config.yaml
n_layer: 8
n_experts: 128
d_expert: 32
router_score: "sigmoid"
n_kv_head: 2
norm_place: "pre"
init_std_down: 0.00918
lr_head: 0.00756
decay_shape: "cos"
steps: 5385
Below are experts of layer 3 (counted from 0) of a mixture-of-experts language model. Rows are named gate (a neuron's input weights, with its number), up (a neuron's input weights, with its number) and show model dimensions 256-287. Each number is 500 + 25 x the weight over its row's rms, rounded and kept within 0 to 999. Numbers have three digits each.
Before each expert's rows: a language model's description of what the expert responds to. This comes from a sample of Wikipedia text that the model never trained on.

# expert 28
What it handles: Table cell separators. Pipe separators ending cells in numeric or results tables, especially row-final pipes, plus semicolons closing list items or percentage runs.
gate0:483533502474471536518495507497553517518492503481490474468484513493503464512485498533544506477454
up0:527495507469500507486507527496469492517503505471509507492506483536555478489539509494492505493546
gate1:491487499481534474479467533506484510512496518529518488467508437506484501505540463520460529497494
up1:485437466490506490497497522495535490487516515532469517477496495482521516520461486532487501536530
gate2:529476483509505482522503549458527504454491520492500497521497453534525549480528489470515488490501
up2:498525523537525441482473489519451523475531521501535510573512482538461476504487516491500512508489
gate3:483495535499511507497512488475507510467472485558523505441443465491515484495488468518446465453500
up3:515476470532511517459490505516488506492455524498520536504514491491472534491429511538473550507480
gate4:510457510507512504492484493551496508491507487472504496513537498443525541504552481513513500476535
up4:516511478504482439517506515496482497477497450490510487479512510476519518475477476520500468490534
gate5:476527554507498490482495479483473504518473490497538489563524529483540479487536477536498523506460
up5:535512502506496544461507528498512477500486487466518496519482500493498477511494472462501484457508
gate6:516495516506509533496512515506518506490509484512493544479502524483488481495536493507544499522523
up6:458489561510524499501461493491526509521468513489541473488504542523543460474463473511487518510492
gate7:515541551479501502527494520493522464491516513502481486471499506466475472506522505533505516496450
up7:528487486474499511536526498535472482498520500507503494479486493437524501499505500487443467523526
gate8:556485505505538477500469514498503500487487511471476508503499490469494534488544479532517487514493
up8:525512503513461493479508442500478534499476530531501531460485459506512486531516529506526539475502
gate9:521471508503481445539495533510494473557500454450522453490483487471498480495489479518474475465522
up9:508517519510508485527509542478511524420494490509521531494454519528499527525507527466480501502462
gate10:503443499457481525554523470503504496511506469512473464483499489465517510505493490502509510504456
up10:455498502510466473503522521527484514546503482512480531527490531486510484522506471507523519534514
gate11:502512491510509489518492508477526507517511540512476471486458519535485484498493516524535550516458
up11:528546561485473500531508515499483509521516462541505489520532513502529516464496495525480528447494
gate12:539500526514495502459508479495472507491467513495471498498483530499513536454470525486499506508497
up12:478497518517490503515520505472497480522469495504459538531498571462482519469468477541503485518531
gate13:516482504524513494560519507525488497501519502512516461472517473490552507516568539469525530524495
up13:482530515514537497472523494495483506548524481493495552482502513510463493521500458478500502509468
gate14:503530521484442501536529552516494471528503496487499517519499507499478532470446481493518488538514
up14:495529471508452548486498480531508475527534490585474528483527515481507482530500508500476472485509
gate15:513496493505476527528505492519511501516505509554503512521489524535476501523501538531493496505493
up15:492456508502479514486477541527467497458495471509528505519528502506492482466490482505494501508576
gate16:526473507503463524478456496512455493472547517509485505508459472483479507526529495473486509508529
up16:522469474508516528492501487486520550467488546501519488482482472486496473506535496522484537475465
gate17:582466494485538487526459520518529535462457463521505542489519513507528503500530560523521486481532
up17:483499496470480506462500482493508530483504464490497504551483475476517522506488492544515517553432
gate18:518486473521486515490491494465480489487498529504531479503481450490514492526483503473536453480466
up18:505484453499492492516491502498538469535505503507501524519448514531462504522519472524541508509558
gate19:477506531491488473515456482487506459466495462497511513487504521484554498496479496512513529500479
up19:493478495547464520539514521484451548505487483541531475552448501504510501539539482511517500530491
gate20:488533472523531493515519513510460470513484486506556507477472511495506501496513518495532522476505
up20:495507493490520530471525498509527487454474513503487456564535454501514479481518572511515503452478
gate21:476505548479510507526505449503496468530544497533486494479505504523491523510506542457512504461514
up21:464487483496501489486521513481456472494507532519442491529498504510480500490448519483518539479513
gate22:519507493503528507453511493496504536529511481553540505505479490492491554497530463442467440488539
up22:515472482500493501504525470478514504543468513500498481445491510486499469508538508484444497502527
gate23:493493501487503474489474476525547522524542487445516461508498457534501537506470521542528475521517
up23:501527483536462482498502497499520532486527484519494476505474540507482524484488460565473499458498
gate24:513496516498472473528493507572524491527528457522496496504551526443508462484446452522488513516522
up24:512513512530501504510525509494492519517529504487541519543517497455502528539440485510487531499513
gate25:519481535497512454515555473453505499446501516508487484493469478494496504503504478475515492477531
up25:500479519515550494521507534513451467534470492518482487503525526494506419494528495502525517538513
gate26:517518483506516489546501485459488489470450516519525479493476461518486518456518526484518490528505
up26:506563509468509535470496490483529493486504492475456476473521510499524535490520548533525508503486
gate27:521507500449536489500465493518515543499492480524496527506485574465471491520522457472504499518493
up27:502503493542479532509467504499474485491529536476507489491520507532524488505479517484527449505461
gate28:496514465556524479517503501505485507491504502482507457482510518483507492527571542525490488551513
up28:562500517487467528490552471499477493494508470513533538515492510461496484502514469500489521559481
gate29:504492480516464536526445501511564505514455564468498495503517518556495509508474484532554486503517
up29:533520502519485506505555508510500537511489446534519493513494511504491524495521479486516531472465
gate30:471486482526469501496507497518512487476505497519483520525519499538528512527465523481447490495500
up30:523518507493483464499518507488505522518507517456541488497485506469515479512513461513520492483480
gate31:489520521465485485535514519461519539462472517469508502509549486519478483491453513505506526509476
up31:510523528515474548474459509487473515499489538513492521530485494553507522491489497471484495500505

# expert 40
What it handles: Mid-row table pipes. Pipe separators between table cells, often after station, team or vote cells, plus commas after years and According or Both.
gate0:533463463502494537487521502465523489437511480488515496506516530475504500479485548516487505513509
up0:468493526484493488538524526480475513509481505538501485498453488533500504495470480471505513499522
gate1:438506469480476505524516489529487531524487517476523497496504477489454495511478507519498486539538
up1:484533513511492510445517482498511502518521486510429480473521536470488520522486470469498502502509
gate2:521498462509463472527517468529528488497518477486480484500482523482435466462548449492446489475511
up2:531472495454462491499507520493524468539495534494507525532492498501477473497510458509514495501458
gate3:505499473536503531517528462483544491487482544531515489505492478490505468478506501478532476483477
up3:500506529459520477485532506473500539481499478440477496525491468526496485517498498518501474517488
gate4:494502491508515464524451481507528474500499502472543503494519468527501494498515499441520526486470
up4:496503476530484520502479524528507482520480494491472517493474509526507494508485510474516520512457
gate5:487542548537491495506458479521536437485482485483472461505483494559485466485498491513478562488455
up5:469479525506473493519472526490487520518507523495500481503503499514504503465440541489496464424496
gate6:525477467510467446503483491507524499473472489496538514482449510434544493512474530498476521474491
up6:488496529503504463514456525496491470514502529525541531523505491524510479505539504506515458496521
gate7:482507477492546507468489459488520481520519499488506489502531437498490504474497510495522517448504
up7:524506544510500516524516485523469476567478500442470456507472510516476491496477516517419502489485
gate8:546472472484510502455493545466500540478522496531484511440472506492503482523478516488509526522478
up8:517484483454468502518518469539520499505506464528480515525519515452526532503504531437507475465486
gate9:513534489468486481519485518495513536497555496499506512487475511523521531522439465465532485478514
up9:477507521477498536526484506507494511484479496494509467517522470495523486492527506499530512493479
gate10:496453502548491522534518470472476485497504470513448534500500555483541475470531491535505448523529
up10:527508522489504541515538531472539475549484497491493474481488503521514519517506515508523518465497
gate11:526519452510480561472467535495521491472493507504498504542481553476463501485475454507473495506500
up11:491474542466501533478507520539504473526519481489461543467551512494506475534511523530527515513496
gate12:479480503518510540530496496442519528478490443476521491495422468493508508495456505516545493489512
up12:550455484532506496480469487496494499582536457507517488491477497499513548470484504485520545456507
gate13:479541501490456442494535470515529529501494496514481497487499511533540518492491490492551495478503
up13:494468462494502475499522526476503542486527470471530448506494505512484489550513494513537493542534
gate14:475525489530482568506449543531480502464507546501484522544492532518504524488490517475492486527483
up14:517506502541498478518486540494528496499487483474488487514538494564521464490483474498491492512498
gate15:469511495474488498509483485470538504478443485533509474501462464433523510515498477502530500489474
up15:515493498530497489469513493496505534543472497502491500562496510530465495508476521494536492506530
gate16:514523482479517463518496535465532512498488492462478500482493516519406492500486538494500533500511
up16:504500493491509528563527482514505488511519485505524460520504482524521475506488534554523494506527
gate17:511507469463547508497470495528497506548498544504441521516515497515448492486465482506516545469499
up17:510507477493520496537534482532507580485497499478544496507481483464493511477543551516498459463502
gate18:468520463511521538519476523569513487499468551501477465504488524529542498532490462487523527445484
up18:463459469473473528533539475521499536475537490520466513497522478500489508477519477475479491479512
gate19:467508496525471494531485483541502508506505526506488537511502533499441475542473514499516516515518
up19:486494482505462485511534504463526541508475508458514530489529530540539517463477490487477490471515
gate20:542470510476499524507507509498535493516456453505513483458508498538481484502566482525482437532485
up20:464497501485505530542469529486537526536515546483471519484538520519505527498487513489484534526539
gate21:517483434488489520470525502536526497516502503481551492506509477508446546496534533508505535453504
up21:469512471497508445537494534528519525565484504516504511486535490469463512502515502535480518521522
gate22:515508504516491496472507470534543497509516493518484513509503466460523499524480536543514466520514
up22:489514495517469470507531509500467443484496484510511522494483521541519501505498506497452528515468
gate23:487502507520507496529522504504486491488498473511476495494543478515492531534495525547512493507529
up23:490461542475495544505467521503527457477515527506547490459495488508502512500474523531510516493491
gate24:509486504565491504507544522493463460526479468510524492487515483505508482487528508470462523488495
up24:459459546521463540516459524489500515464524532510496510501503491503456490489500449516498504517501
gate25:541522473491463495572487488530495478494492514474503525459489511470532498459526519551530490462489
up25:436543507505495526464542542505538555499489490515534506461513533497492505537488483477479480524502
gate26:486546457544498499505515503525508493474506515538506492511449477510516482501515507522514480471479
up26:496536522482521525474481485512489461495486522523475520504511514518491481471528490529567548526453
gate27:464482501523454512488453446498526464462530516504519508489494494478511509515551503482494494488509
up27:531533504533493505466491492486500507435468515481505489462515485508467512490506462521518478530530
gate28:500468552494496515484483486517464498435497490500484491516528530479521477511490471498496470492537
up28:476501518533505504491534492506504473488532491483504531537533511484529544485516463525497492495519
gate29:518468487463530502539492518493503466500520492526534520496467483499525497486526539507531508473517
up29:476488504511494545509472491544474533497531496470539479502480514551462494491509472513543457510500
gate30:514503500540497480509475440522494504488483503525544533548570489510514477499529511519486533483490
up30:501426544520456495524478493485505484477497516528482523513483509512495497485469559547503478496472
gate31:506530542474498490505487467491463498492457504528521487486498507503516464511475506534512464512525
up31:531510491512537434532516524470546480482498506512521455536522526528497494516434525485523509519515

# expert 9
What it handles: Table cell separators. Pipe and semicolon separators between cells in stats and results tables, plus modals like would, could, did.
gate0:513481499515473494507481540490494508473521479526521460480529488526525490487491517501472502499576
up0:509521513515546483513517511450507522509549511528488487425499513493495505489498484497495507514467
gate1:475512462461501505530507514498537498448517487539487467554508505503493511519514476528448500516468
up1:527462484530531502517515468521500512519515478540495452467477508507543528514546485486497518490517
gate2:505547500485539495531541479535499495473558466518497544493518492506523499497516447538486525508466
up2:503485533481456513501474512508532456441462485501514474474516497548529551494441520527510477480477
gate3:477480481519486499542454466478493507501498475456502497475521456489480481482507496566482518496481
up3:516524478476468452508490522464505488527491506478550520523511473484480525539460484494464506503493
gate4:523538471525517483481494542469531499521526550519480503467510492518531456510546524458500463541505
up4:497504505530509484501470424537507510519472570517525514495497519484523507489521470515511492503493
gate5:567484500516485540513566517540552470496536485492545471450490476493536522521502489496513511462505
up5:480463509482515502508536506496499506481453538516490498490520526520517548518466515497523486527470
gate6:495501472547488527566489565490445521496464481495468464473500496477501531482513479496476545524527
up6:530545473476451479539467488484494495479482489494495495483490500513453481514505523528502482503481
gate7:436492492473524510555517518474529462521493484508519479468468488526479510465497520412491511504502
up7:480506517475514502522507486513487503500498474516529550457534566493491485550519481527493528514506
gate8:532481516516478480491502494529528555515481500510538437487481554521531488490528490495470479463504
up8:503514511511472473503465479493454538513541506532529477503483446509514494521539498516462526551482
gate9:495551545555491479490492463474473482523500520489501472480457499469502502533478486545547479479516
up9:514545484515546500503499535515506499542542505520520492491492483508461541536503458506510505502463
gate10:487529504506449510483497525495504511530483502480497515520480502507488537469531470477467490492461
up10:522514494496495483464523502523501525562497484514484497488473518535460485456483508474503490474500
gate11:546525501495501466517505494492506499494496456514473483525538483451468494467547497467461524542542
up11:490481541546497508468555515537512474502503497462495485469476520502507507503438521516488529504490
gate12:495473466500529481476509483516538522520487542523487480518478492446511533517539554480523490511479
up12:488493472511531502520471526480486509538534518504505539501504502521505500503481472533492565530529
gate13:526512546524506475479478500512483519545492533520488538499455518486512519524511498507487513510491
up13:522490481514455518496520529520517474465549471483472519510448508455508476502474469514479498537530
gate14:502511475522537450475493507531444512487537507469519498477469464482490481479543516516491503507498
up14:474502456498552455510463503482547534482463525500506461507550462496467530473494493538515503496501
gate15:534483476480538460537502493529506521493519474523486525458441522453481500484541513457475492523503
up15:510507516487494482497488482521482468516451547508475475493442495496460504518514472502492508474503
gate16:477526478521489473507481488537539498502553513483495543492445453482463525486482490559495464517523
up16:449460487508433508519526510521443508494483503470496506535499535510551510504485481536526524498456
gate17:481497497509484485497481525470454515502491505519520474505532470496503472495490490540495487489505
up17:505509463514516467457517562481469527448490528478505442545486470511468520508466521492496483534525
gate18:479515492464538490522452490541514465465517509560495463490510482501468485513478497461541471468519
up18:509527508496514509563472468501472509496528500498462510496471488517515452484487467497539496459486
gate19:507500482510494529510511509469530487488489526524507529452514489448527523519566524503477470482508
up19:473525522463504500476501506515493505535482476479507498502495470480537502467493505496512565518463
gate20:519508507521495530488503525506499482497537544510480511530482530487481489485524572482528505516490
up20:474499469466518504460520473516505534510520477497502489474502459531477495483517487451496526516518
gate21:506515535509514473511460503509464483468487500516504475537504480507517535541503529487534470503519
up21:496494530483468522489486502554454514535485517531501549481482521502490523503494501524518520435508
gate22:498426482516487505501515502480539504489487501498481500500486514470496516497512528517464508520491
up22:533501529517516500476474504476454482461479517521547492497509508517505521540465485470480516471535
gate23:508534545503496491535524513514527486485515512512521506461508492535503468525505470444486497535494
up23:457495532519495478558536536483472488463505487472489502486493584491515496515492502436489530527520
gate24:528506487520507548486534490493470517505468538491504513530510519481499499580522525525474505487523
up24:543494503487490521500515497465499473496509460497492519514549527470480521471483470477441479473513
gate25:482500507502558513518483506538475508518536475481496506512466487458510498530542536477525528506467
up25:505545491490524514513453522474530483482485464525529493456518507484488489495487491535501456510529
gate26:478526535460487479488475480521507493552514527506530516501488494519503505481521487474507508482454
up26:541494530532514504487533529504494487511516506523502506487512526546488522549484521450488488475448
gate27:474485509505487495490452502530527519475502487494506506490460482488493478484437476497466525493442
up27:467502512545507529459492518453533485525451513504523527464526452453541500485506487488553505534495
gate28:541527518563548587506509501528474517495473485526503549511513525538508531495494521528507494486499
up28:474475465470442504519478502487495505534512502446563468533499470462507532514496512463495498474510
gate29:530469504468541506483499533496481460554542518565512502495504488521526535470458480487543514552534
up29:523481472454527540488475506489509497556497544492511481509530550530527491523493477545492488496488
gate30:497462474512514490529493534488540506494496499496585450523464505488460531504502488494485574483467
up30:464530475530478529477502476479505487485476459509514501491551467471593503525499482508480528484477
gate31:455516530491501512492484509507466487513522518520500501488504516524481522502506493504501507528480
up31:504529507525506523497482532500498502446524538487544518509483532507490480464471510547516483482493

# expert 14
What it handles: Lowercase word-initial pieces. Short lowercase pieces opening or inside a split word, often foreign names or rare terms, such as t, p, al, stri, pha.
gate0:490510517474509465489492517507516521462486531448515513528516494507488493501499482510521526454536
up0:498468497444479466533505509479506486496502515477462506518466519555522522518491489552522486528509
gate1:485447507468523492496503481477511438526482458488464498490459469515507498494490463540532498438473
up1:469516478476472470492502494514541457486495506527484485483464506483455544496475497522502514467519
gate2:478500521485486473480511519474493497537499475478499502484446495503522512512491526458508508433526
up2:498515491473535549548544532525477529519502514535473494495506509556474506471534498488503468522477
gate3:526509484496502483508546531480470520477487497488479472491473500557442537546499448511479493486509
up3:499509519485493488471484486502538493540485453445521533485489491520452467478499567505503533506500
gate4:475489460506493475509485561473544483543475497537486464519501485524510484469569513544476481498567
up4:500500564498513485519505520490496414529488511528524498519533477491474524493481506490484544513486
gate5:479510485526571497506537484461562510488483490509508477546492473446468531518502486552485514489513
up5:479473523524523480527500501523515466484550459496498528487488519469503529458518510508467509514512
gate6:483488535481525515448514494471551504484486443486458494525441484450514484495498552544471462490472
up6:495501489524500522473475572504431482476533510498502530492465461522482486475513510476531503491510
gate7:499539497531526443528497507530479476433517502551505468498485527464499521464507532563493457529495
up7:553512486449500471524506475475443500501469532465493506513470472501516534507445519499519483481534
gate8:514522467510445493514510511498528505508497486487470519492476494469513522490486502502538502551543
up8:493470436466528511523507434453472527463496461481515517535502529480492431474498476445476495525527
gate9:486514523514479489520511527511508468494486482529480501511514481469489510504553541512500518512516
up9:510516513506537495515507522527472518562450455478517499522508497520512509516472496513505459525498
gate10:508485474492518491498528549524520459500472487514489517486522534518489494482499495520551530455506
up10:480466483512471498518513535421553460446508470467449466515536509502493496504542454455479485501504
gate11:549514484486499525527524530499487544519502516455447534467491489489527507517512447450539431478517
up11:535514510518527489472532512501503507515527484498499492445454475521500479491455520540476481511524
gate12:479480506464460510526479519510544508508519507545535471464481524522475494474496528506472488455453
up12:525526520546512455473525500517443486491502511512520499505524508508531523477503459515537487493481
gate13:491505503483510551492529523458512561484511480532483493467477500519492513510475529504520477531518
up13:518525489500511473542535498494458501511527548514499555508463463494493548520512464524496513473446
gate14:530514476519497544513511509486523506496492490507491459505451524513465499507507481493548490486491
up14:503491451460510500510515492498508504459490522475503499506494554494483493536461485489484490559513
gate15:475527438481480493521471488475495487498481499460504517487535513484477544482513525490492468492505
up15:540521459483497529539531482483481497475510545505539448507519524488503482515498481460525529492490
gate16:475529458468492507500509554499460501438519525503534513523498512521467510540444530558475501488509
up16:543534481481475506545545559481500525508457513496469513500473555468439501493465494466507504522531
gate17:476474483443492496510483518454476496524530522520478474480480502527525492497488467503475524490487
up17:534464531484529491511520493519454505511488540496491536535479528476468506486505497498534541470476
gate18:514471508490468489480482491505474552477489488517498482511538527484503480538439512479477479464512
up18:503505522505527535496495480542461479473500513495505472457510484502490526546489509566458512497499
gate19:493494482517519513467499449510515532522485468500531445513519547490518490518510464531529555499532
up19:490500521524503551494509493494466508484472505527502470509527508479492487541517504454500493514501
gate20:476513508484519510456503526515504517470499561485468466487535528510507543521544514514512481460508
up20:505496489498545527473480481460519484514481561534485503522498489509475485499501504469491473548502
gate21:484524528434485499487501527539499506496526473495503518526454445561481545475482552492575487489515
up21:504494521474539482499498494455466540505492503536526524502500482461520497544514510532535498509485
gate22:511508508550511503505529530513539506459466541518524502468466508478517514495504484564422427515538
up22:451521500544518516529518498481528496486488537499517511502506525539538551449535508489489505500489
gate23:451500496515509471527497460526488511442480481532486499459473492528500510522540484475492497475500
up23:494501512465490506488506489509444550475494491491492524509489504456501527506505480446493531536488
gate24:475517508478496500518465497488488494489536538511520464479502529469503497502500487481508465497535
up24:518531531496559541524507517508487489495497501484511497544486512512485487486485558503469485555482
gate25:520519486466502505513538576504536511483499506521509463520519504473495513572474477511477477453503
up25:488513494527525478484475504516523509482580536527501461498507483456506484463489481498473529467530
gate26:542508483512471488504491478525501526492490524525485444479500503503437472494535522510530469534568
up26:496502517445542484448482503480554519490496533485502506511476532504491491538532500493486431497487
gate27:545484463487483498472486478474528532475476468520497491505498487522512521458536498524468458468519
up27:500499501490498505468531520472512477483491515479466478530483467504484502527524450526423515485502
gate28:503501496487506497498515581532490499507490465514530504453512501537470501513497528536476474472504
up28:516477495450478489507544513518454493506517498549502504522475540500507460490508535478553504513492
gate29:518495500496511498511480480435539488516497490480506483503503463477492463501463483496505531513518
up29:509524498495493463514491461521463511466474513521486461517449492470485486524499501486507441546485
gate30:541464479477484523476511510522501502508476507517516441470509542497518526501491515494510483496547
up30:556441477485487524506522486541500483493525524491544480498453479491492488506497503505532486491446
gate31:459492504542471540526521502491520478490467501517518484491501527499474520502513510474529468467518
up31:509454539492505496524476471524451514481525497516467519525510449514491506490522464512469482520455

# expert 35
What it handles: Sports and performance career. Words about sports and performing careers, such as season, played, game, team, player, film, song, especially in biographies and match tables.
gate0:514457504498520526494482513495548463499517453517475477531494487515521481494493461548524522518476
up0:469475475490467493472510484508504553519490533525517517501524467493509477506502492448477509484512
gate1:533499503461484501449501501514497503473494521548470487494496517509501492496510497480520432542507
up1:478512527516493511514482514512544473494514504472520520525541493517471489515543507504503492500500
gate2:490450496514489490509538507487516477503525497544499535521474512471488496502489529524507542529522
up2:478497508502507514536480483478468562511476529521529510513443483466528501521502495516539483498536
gate3:497474531484521533497509476506487482479526522518515514537488514462479500497450526479466515452517
up3:499526485503520494465501496513552489490476494544533513521511506489497520499523478487503525486470
gate4:514513466460444481506560448532470492497529477532473470553552490496517494484518516492485461488484
up4:483482462518490518486495507502439503479483462496531510478466481490532492485523525557484502503509
gate5:501472513507478490544547528505519520496477496497515506510517461503519421520522508531530506500512
up5:499489501506495510473544497465500532442513535485510497535480530473523459513504538480505518483490
gate6:502509471472486504481504453498513512473514497509493491492534459535479530468527497515485492491489
up6:477502525532479490536508499518458476539472522505472511455476522493519506482504468484510528467529
gate7:546497512461498480496501443490470473471481485474492521535469464490527517518464510483499466485544
up7:450542453507525495525540490480533519552489505464510488494479509492460496452500520480505512454478
gate8:503489523500500454470497504482474515487512500498445560534493507497508469464524482507491528474522
up8:530495484488500510502493480457499504524475476565502444456465487491501491494481540493501470518516
gate9:512506492502463482479511485506473540476487498522480508522496522525492517541453477476515484475518
up9:509494517503504488542512547509503517496523484473497518460511547489536512482513482553484519518472
gate10:499459507529460487509532496523494525499470461501477497486518516432516538522543552534483482478474
up10:495521486538504516496484457486510471531490538501478508497482448519491532518499517525478495496479
gate11:495423492505479501442519520568557498472476502477472516529503482426485530503472524489474502520454
up11:490452470505481511491518495518475487489495528516504516490569492502489540486496578482481465478531
gate12:508461468475482449491470513474503523505514511488498492515555537468511462510414489498468460515471
up12:501501557512492498524488518475552490527511497522529486506520507492491541516466473442504513520492
gate13:495477512510466533533507470549515493522483480544535552508538534475505458540461505523482523494495
up13:555462445466546507517461535530486516504500531478499547574496519452498489542478478496541517491468
gate14:503513534519518522490521470508492491505507477478481519475504522515493495540480503508555494455514
up14:493503449536481510494489506519489484473567494527509509455485461502482470489493498503531477484531
gate15:565471467514477466477563529553448493509539468505487525527467552504496460527512488483465519493521
up15:474486498505465492525482497516482460463489460502528500531448468467517481496482455518494471521524
gate16:505477484520480486525534504499466490506506512502463500532486534495493478531487473523485497502501
up16:497497481516501517441501549479455486522463449466484477528522474461491529481519478472529474488492
gate17:491425461481492499528518530517479542529499490523484532525479507495508479518490494561500540512523
up17:520495441482489481490514486493502478467513484502566521497459511516526509485439483524496508530513
gate18:530521507469506509494528478538468519495517479507540510483485526535457525510483485511494501429451
up18:535548496515474474503463506474520504531483536488493495492548470523497523512445541487506512501519
gate19:536466458503493506486511530505500533500505488530517547541482517513541479504473535535482537470495
up19:466484470467538458474496518524450535454517449514512488464532481498516511500511542503521519498514
gate20:466522528490460512460508524495510502516491500514451516451514480472483510509508514557486467493500
up20:502501503468511504516525516491470536484488468518497520489507482517529514504501542525460484526492
gate21:466465497515501490520508540520496543510529492501464489503478467484470498487478501504469508518482
up21:491534466500545531463486514536500449510529502485519484489510480464469452512525496501493502486479
gate22:487447495521510517507474496504534505477499511535499483519548512450507515509454517526510479512514
up22:509521486507514513488482536525498492550520504525513469510579495535487497486530476454524473479479
gate23:505456476485508507474505535544457530471484516502494519514478480473461491522486491496525519493576
up23:510507516478468519463505524482471495559518509508480523535519520495511495515515526498533520539483
gate24:503439540479461547510505523523503480485465519500475447559544525549558495480498551491518497457515
up24:501549490517505507492530530460503488508496511508532500500502524535505534491489487506485455481543
gate25:523500478537446467506486520505519517469529454532467492524504515442501468491522499507504505482534
up25:489503504477501504474467477514499491485473470537500504475494457496475470482514508491468468513500
gate26:457450467502488469526523489527469535513479466506491537497499550539483446456466502514517474499520
up26:477484502499493489491530512493507495511496537454444486502505484488486541499457508498524515528553
gate27:512471453497440511510517489514492481470481505522495463479570517490474518506534483472500494490483
up27:442471477478523531443504521517517540483500528489501501504485485472464530469508504505494472535513
gate28:501490522506478513541483514509501523524488488531483507518526506502496497525492526502471512480472
up28:477479495497535520511496493509484510484509517464503508476478460490482501487499501514518489484465
gate29:518469516507490502449496493462486512487513485518490543505515488458472447477483502451540508522471
up29:495476490548506470493488475474502503460483528510523518514471463533482467508465518494541498517507
gate30:512497501507484502539492514518566493497554514517490521480450495537475488535484523507497471456528
up30:512523479544483509522470495482553499454505441491525502515505469470503519538459519503497500494500
gate31:468496480467511517468561492499486515461551473494470504498525480475478470526481506480518459473524
up31:496531488499502517459523476555499517513488526496531492482504465523501521497449520521506457487456